{"experts_per_token": 2, "activation": "swiglu", "routed_scale": 1.0, "n_head": 2, "head_dim": 64, "rope_fraction": 0.75, "init_std_up": 0.0395, "init_std_down": 0.00465, "optimizer": "adamw", "final_lr_fraction": 0.03}
Below are experts of layer 2 (counted from 0) of a mixture-of-experts language model. Rows are named router (the router's row for the expert), gate (a neuron's input weights, with its number), up (a neuron's input weights, with its number) and show model dimensions 0-127. Each number is 200 + 20 x the weight over its row's rms, rounded and kept within 0 to 999.
After each expert's rows: "mostly gets" lists some tokens that are sent to it at least half of the time. This comes from a sample of Wikipedia text that the model never trained on.

# expert 15
router,178,231,177,181,193,241,190,228,223,170,210,201,151,189,230,215,208,188,201,210,182,191,168,226,189,218,185,199,230,166,213,221,179,182,217,206,191,203,231,175,215,197,199,199,204,205,214,184,179,227,209,208,213,216,176,206,213,173,212,217,210,184,210,203,169,190,202,215,184,177,227,220,185,183,228,226,185,185,188,200,159,157,226,226,205,223,196,230,211,197,173,210,178,212,178,240,200,185,173,202,181,182,203,193,204,191,176,172,214,186,162,204,161,178,182,189,215,172,218,213,171,170,198,191,170,217,205,194
gate7,212,176,191,209,230,195,174,185,220,180,189,218,149,198,175,179,221,171,216,216,192,182,192,227,182,174,166,189,179,194,223,191,199,210,205,194,194,188,209,199,194,209,211,211,231,221,168,189,192,200,178,192,196,239,231,196,211,215,209,190,200,171,210,213,196,193,193,206,185,180,222,221,191,217,232,193,217,206,181,175,171,190,199,232,199,188,160,225,227,209,184,208,216,230,163,190,241,183,189,190,178,166,201,230,151,196,190,190,207,170,206,212,193,197,210,219,196,144,215,197,187,215,221,217,178,188,219,155
up7,228,219,213,161,167,213,221,212,180,185,198,217,257,215,190,222,200,225,204,206,169,182,197,221,206,228,235,195,208,227,214,221,196,191,193,223,188,232,175,226,211,182,187,209,206,201,229,219,207,213,207,208,221,177,232,180,236,204,178,178,209,164,172,214,168,210,172,193,229,232,239,190,210,179,214,177,191,228,201,238,204,198,209,184,220,228,199,210,204,192,196,191,219,164,201,206,215,205,202,165,184,181,182,202,224,220,197,202,201,221,219,183,196,211,206,184,222,194,201,216,221,158,189,170,241,204,210,212
mostly gets: "ions", "and", "ation", "ment", "ton", "ence"

# expert 2
router,192,244,204,187,189,223,183,206,221,175,228,167,162,182,188,204,222,193,201,180,194,199,205,222,232,236,174,201,224,154,215,200,185,166,227,203,205,212,229,200,231,172,194,208,196,210,205,195,174,231,203,215,222,208,179,203,202,190,201,202,204,172,184,214,172,182,182,224,184,146,197,227,178,208,220,220,192,190,174,192,197,195,217,202,215,205,208,245,193,186,174,225,185,213,186,231,213,182,181,194,177,186,202,222,237,188,180,170,227,205,165,206,169,198,182,193,198,169,201,213,183,187,181,185,166,200,223,187
gate63,208,221,182,198,225,209,232,213,191,199,171,177,231,203,217,258,204,176,210,212,201,185,203,185,188,202,221,185,199,188,192,188,191,170,210,190,183,241,208,199,182,195,221,203,205,186,201,175,193,201,206,240,176,209,218,195,202,144,194,182,187,175,216,183,207,169,151,239,191,217,183,209,201,176,184,195,226,209,198,176,201,204,193,210,229,220,229,180,240,196,194,211,209,214,192,226,231,203,201,222,210,205,172,185,215,169,211,218,210,190,190,213,195,202,174,174,180,207,229,221,199,156,164,194,197,168,216,241
up63,189,179,176,196,180,195,207,194,241,234,209,180,232,196,201,237,174,203,224,209,173,245,192,168,216,220,187,212,215,187,208,201,221,181,206,200,204,217,187,166,186,231,220,211,187,188,178,172,208,198,194,198,189,215,183,203,239,203,193,189,206,182,213,218,182,193,187,202,163,252,225,213,187,194,239,188,204,186,203,216,177,203,196,207,204,222,197,211,223,175,207,189,196,183,221,183,161,239,179,248,188,222,184,220,192,158,176,210,210,201,186,168,189,194,179,186,198,184,195,186,205,154,196,202,183,162,207,224
mostly gets: "iversity", "ce", "ree", "ō", "ation", "ure"

# expert 12
router,199,202,181,183,193,198,180,210,241,199,223,176,191,207,180,208,225,200,204,227,215,220,187,214,217,203,194,199,222,189,235,181,192,196,216,207,193,199,256,244,212,173,170,210,216,235,196,183,181,217,202,189,208,213,184,223,198,161,194,190,218,176,210,218,166,213,182,212,197,184,205,212,184,180,220,204,215,183,156,168,211,189,239,196,207,221,176,234,208,209,185,210,168,183,180,235,199,205,148,205,172,216,173,240,213,205,162,162,215,238,198,201,193,193,189,209,205,181,213,193,185,204,204,194,176,225,212,218
gate10,185,224,209,199,236,189,173,223,194,210,194,171,169,195,192,181,218,188,162,189,172,160,205,200,181,206,199,221,229,188,221,197,155,208,210,202,206,214,203,186,163,187,190,202,176,199,175,220,207,231,230,208,196,209,215,222,174,182,214,190,157,202,193,219,191,211,184,213,183,189,222,204,175,214,198,178,227,213,228,139,183,238,191,228,214,209,164,211,246,174,191,202,225,204,238,209,207,183,192,200,233,182,205,222,194,192,201,169,202,214,197,211,190,225,173,211,217,197,183,210,173,178,198,180,195,189,167,200
up10,211,198,194,205,235,201,177,198,197,186,200,168,187,192,197,226,221,206,183,199,189,183,182,183,172,191,209,202,191,197,215,212,218,225,232,186,234,193,206,217,153,197,190,237,195,215,193,225,205,237,213,195,198,205,245,232,182,199,228,186,151,237,186,186,210,193,200,190,200,170,184,196,162,187,181,207,235,207,217,169,220,211,169,170,194,223,170,226,190,192,196,211,210,186,238,203,206,225,184,176,233,173,170,198,197,188,223,214,176,207,201,222,191,233,193,217,206,218,203,176,191,169,229,175,207,188,161,211
mostly gets: "'", " sh", "ail", "ign", " Sh", " all"

# expert 14
router,180,246,221,204,191,223,221,197,212,171,225,211,181,171,224,222,198,187,195,207,201,184,179,197,215,251,178,194,209,193,171,183,178,193,224,199,197,206,194,186,200,188,213,199,220,210,208,174,187,230,217,213,207,178,184,174,195,215,230,202,208,181,211,202,186,211,229,219,217,187,193,232,205,209,226,217,175,165,194,213,171,179,231,239,178,204,207,226,214,206,190,207,195,204,178,204,193,186,187,219,189,178,207,179,233,169,181,182,254,160,198,183,171,247,179,194,197,189,193,215,155,189,201,171,196,189,233,180
gate2,188,198,192,203,206,212,217,219,214,176,237,211,176,217,217,205,192,197,191,215,174,199,183,216,188,247,187,180,189,169,158,166,213,198,163,187,209,199,200,210,214,179,193,177,262,167,166,202,196,192,185,211,214,212,185,226,220,165,189,248,211,199,217,227,201,204,212,220,185,188,201,191,215,201,211,217,176,175,186,214,176,146,219,220,196,229,207,211,206,188,225,233,243,203,182,189,212,216,184,187,192,206,226,196,199,189,180,199,219,179,208,212,250,180,174,201,209,185,185,208,202,222,181,192,178,179,206,212
up2,200,209,177,207,236,216,192,187,230,185,196,164,178,186,228,214,207,226,190,220,213,221,182,178,189,218,198,183,197,228,177,211,196,185,206,176,143,215,226,136,170,194,210,196,207,204,174,191,189,205,231,192,230,203,206,188,210,184,212,224,193,219,197,180,193,203,205,206,228,202,159,166,211,195,215,173,165,216,227,215,196,210,179,197,189,182,171,186,201,221,201,232,192,249,174,215,168,189,197,201,216,187,176,181,216,177,209,238,234,196,167,192,197,213,191,221,202,200,190,226,185,193,210,221,212,227,187,190
mostly gets: "ul", " ==", " p", "amp", "{", "ö"

# expert 5
router,178,214,191,169,192,245,203,210,196,162,229,200,194,181,225,236,235,209,217,204,156,202,182,229,204,222,174,196,221,159,215,213,178,168,182,189,184,208,236,202,243,186,190,205,190,204,211,178,189,242,217,185,222,217,187,201,218,162,225,198,211,189,205,206,173,200,221,221,193,167,208,222,196,200,207,228,195,186,180,178,164,192,220,227,216,213,202,234,216,205,182,220,186,217,184,239,202,195,173,204,220,200,178,189,195,204,167,176,225,199,176,196,190,195,194,188,194,180,210,224,189,199,174,184,160,194,204,216
gate10,172,223,221,194,230,196,193,226,213,219,212,170,207,193,179,193,209,194,183,185,172,193,206,175,229,220,185,202,203,180,218,206,148,197,173,201,198,189,191,199,191,182,188,206,169,176,179,210,205,210,210,190,191,225,190,204,195,193,233,199,177,161,201,217,186,192,190,205,168,209,210,217,189,185,208,194,230,189,203,152,200,213,164,226,242,213,205,267,215,185,215,206,219,206,232,196,213,230,171,204,230,176,175,204,168,195,199,163,207,199,178,203,181,199,176,208,189,198,170,179,191,217,176,161,194,185,169,224
up10,215,193,198,227,237,214,195,235,203,175,214,191,206,220,212,183,204,209,185,209,170,199,203,164,210,214,199,207,192,221,205,213,213,210,185,208,211,196,206,228,184,222,170,226,183,184,198,219,247,181,173,185,195,212,207,219,227,200,209,214,176,202,207,190,217,205,179,186,205,180,234,179,228,170,210,228,234,230,193,191,209,186,186,175,194,208,201,227,167,213,212,226,186,181,258,182,222,234,191,158,183,205,189,189,196,181,199,179,190,196,200,223,197,191,195,217,175,195,177,165,192,176,202,149,210,169,188,249
mostly gets: "ess", "ire", "are", "ile", "ice", "ision"

# expert 13
router,204,235,182,192,210,239,168,219,217,185,223,170,198,197,221,222,245,209,211,198,172,186,170,210,185,191,189,188,213,183,216,209,179,145,179,193,211,229,209,213,215,217,213,187,231,190,213,187,167,182,205,223,192,215,218,200,237,180,230,210,193,182,204,199,186,194,208,215,176,185,195,212,199,161,207,199,210,202,170,189,187,221,199,197,190,213,202,242,209,188,194,225,161,211,204,240,208,197,193,212,165,209,160,201,208,230,163,191,231,195,197,172,160,187,190,193,196,169,223,188,187,189,207,232,193,214,229,220
gate6,203,197,195,203,214,196,200,186,178,193,200,182,186,192,233,205,157,210,219,191,199,187,202,211,203,176,221,203,208,210,218,183,182,196,185,196,219,166,196,206,237,221,203,217,190,191,232,200,173,180,209,200,209,204,248,199,200,167,197,174,207,214,183,202,217,200,199,221,182,175,248,251,205,205,159,191,179,234,217,213,219,177,168,212,214,205,199,186,221,217,153,110,176,212,224,212,183,236,205,194,189,208,182,197,206,200,212,214,176,219,198,213,189,226,217,173,212,208,193,186,202,203,206,221,222,216,198,198
up6,221,234,185,216,210,186,155,174,214,205,181,196,184,210,210,210,211,190,214,192,210,185,202,172,223,184,196,185,255,213,207,192,167,175,200,221,208,205,210,166,226,190,199,192,188,237,192,195,172,187,205,194,207,208,213,205,185,147,200,171,223,210,206,186,187,203,192,207,185,192,218,197,189,214,203,208,180,178,180,186,194,165,180,199,202,203,167,205,195,217,165,160,189,226,222,218,189,233,165,226,210,207,201,202,210,243,197,201,206,238,170,223,163,208,199,188,228,190,213,194,168,233,189,224,188,221,248,186
mostly gets: " for", " to", "ak", " with", "ok", " their"

# expert 8
router,198,241,211,213,215,228,209,211,218,168,208,196,193,179,238,190,197,170,194,194,169,178,196,205,199,237,166,190,202,206,194,206,178,188,203,205,183,174,191,180,192,191,201,169,189,215,220,205,179,216,188,207,217,192,161,193,219,195,240,210,206,147,225,213,202,201,233,212,232,187,165,253,234,228,215,214,174,182,201,229,190,185,238,202,219,209,201,226,196,202,209,214,184,203,200,224,211,200,197,184,186,190,205,171,184,206,172,187,257,171,205,203,192,230,201,201,213,164,181,198,176,181,188,190,180,189,220,187
gate31,198,185,195,166,172,250,203,199,188,186,207,202,189,237,182,200,222,190,218,187,164,219,174,190,224,165,212,171,198,223,225,206,175,197,205,189,202,212,204,195,205,175,186,172,205,174,206,181,182,246,187,179,195,239,225,210,211,195,210,201,156,219,250,187,229,156,205,214,205,181,193,196,205,176,186,185,202,175,199,200,189,191,214,249,190,233,190,199,194,199,201,207,173,180,203,172,163,161,164,212,202,198,212,189,228,223,185,206,225,196,216,207,197,209,185,209,189,175,191,184,172,195,182,197,229,184,199,178
up31,203,189,196,181,214,185,185,164,187,183,204,205,206,196,218,191,218,202,217,176,209,211,206,215,214,226,215,191,209,241,191,218,186,203,217,202,194,193,236,216,175,166,209,190,205,186,159,212,192,193,168,198,214,183,221,181,194,226,237,242,172,225,210,168,217,222,211,200,218,169,186,171,224,204,199,210,194,211,208,219,211,182,171,184,188,229,185,226,190,203,198,167,181,210,189,220,188,179,208,159,186,198,160,226,246,198,198,183,232,199,194,193,222,221,190,249,204,196,227,177,214,207,235,210,172,195,191,150
mostly gets: "uc", ")", "),", " ==", ".", " which"

# expert 0
router,183,238,241,190,204,237,186,212,204,162,207,204,187,180,213,209,229,173,200,222,161,200,219,239,218,216,200,206,219,159,198,207,176,187,204,170,191,230,214,192,235,179,220,210,192,209,220,165,179,218,237,238,228,190,190,210,254,162,195,206,190,183,221,209,174,203,200,229,182,177,206,221,197,181,220,188,196,190,180,213,169,168,210,218,199,233,226,213,191,172,209,231,186,205,187,228,198,190,199,189,218,209,174,209,228,190,188,182,214,203,182,197,203,193,218,182,188,185,206,195,185,197,180,184,165,215,203,205
gate7,199,211,192,227,229,200,187,224,214,170,205,200,174,232,190,177,224,168,206,216,161,201,192,243,191,188,178,155,181,216,180,208,216,187,208,218,185,219,201,158,212,217,198,200,206,223,179,172,183,216,210,185,205,241,192,196,190,181,200,183,211,194,222,237,205,214,224,197,167,199,216,176,198,226,213,168,195,223,198,184,184,191,210,199,180,197,139,207,206,174,200,228,211,233,202,190,201,190,179,204,145,193,183,203,155,216,184,189,189,201,183,207,196,213,203,202,226,168,214,190,171,227,185,201,170,203,205,178
up7,208,217,182,160,149,188,215,180,205,204,214,216,216,204,188,270,209,215,196,197,216,192,196,206,217,209,226,208,193,220,221,229,196,190,180,244,216,188,172,228,215,193,179,174,223,219,209,225,212,214,205,191,220,186,198,196,254,180,163,192,207,182,180,182,171,173,191,197,235,215,174,214,204,187,235,189,175,186,163,213,220,166,213,198,191,199,219,213,210,220,193,214,213,179,198,199,211,189,184,185,181,205,186,183,184,194,199,191,210,216,223,194,187,182,225,179,185,198,210,211,212,155,208,172,226,165,223,205
mostly gets: "art", "ri", "urn", "hn", "olog", "igh"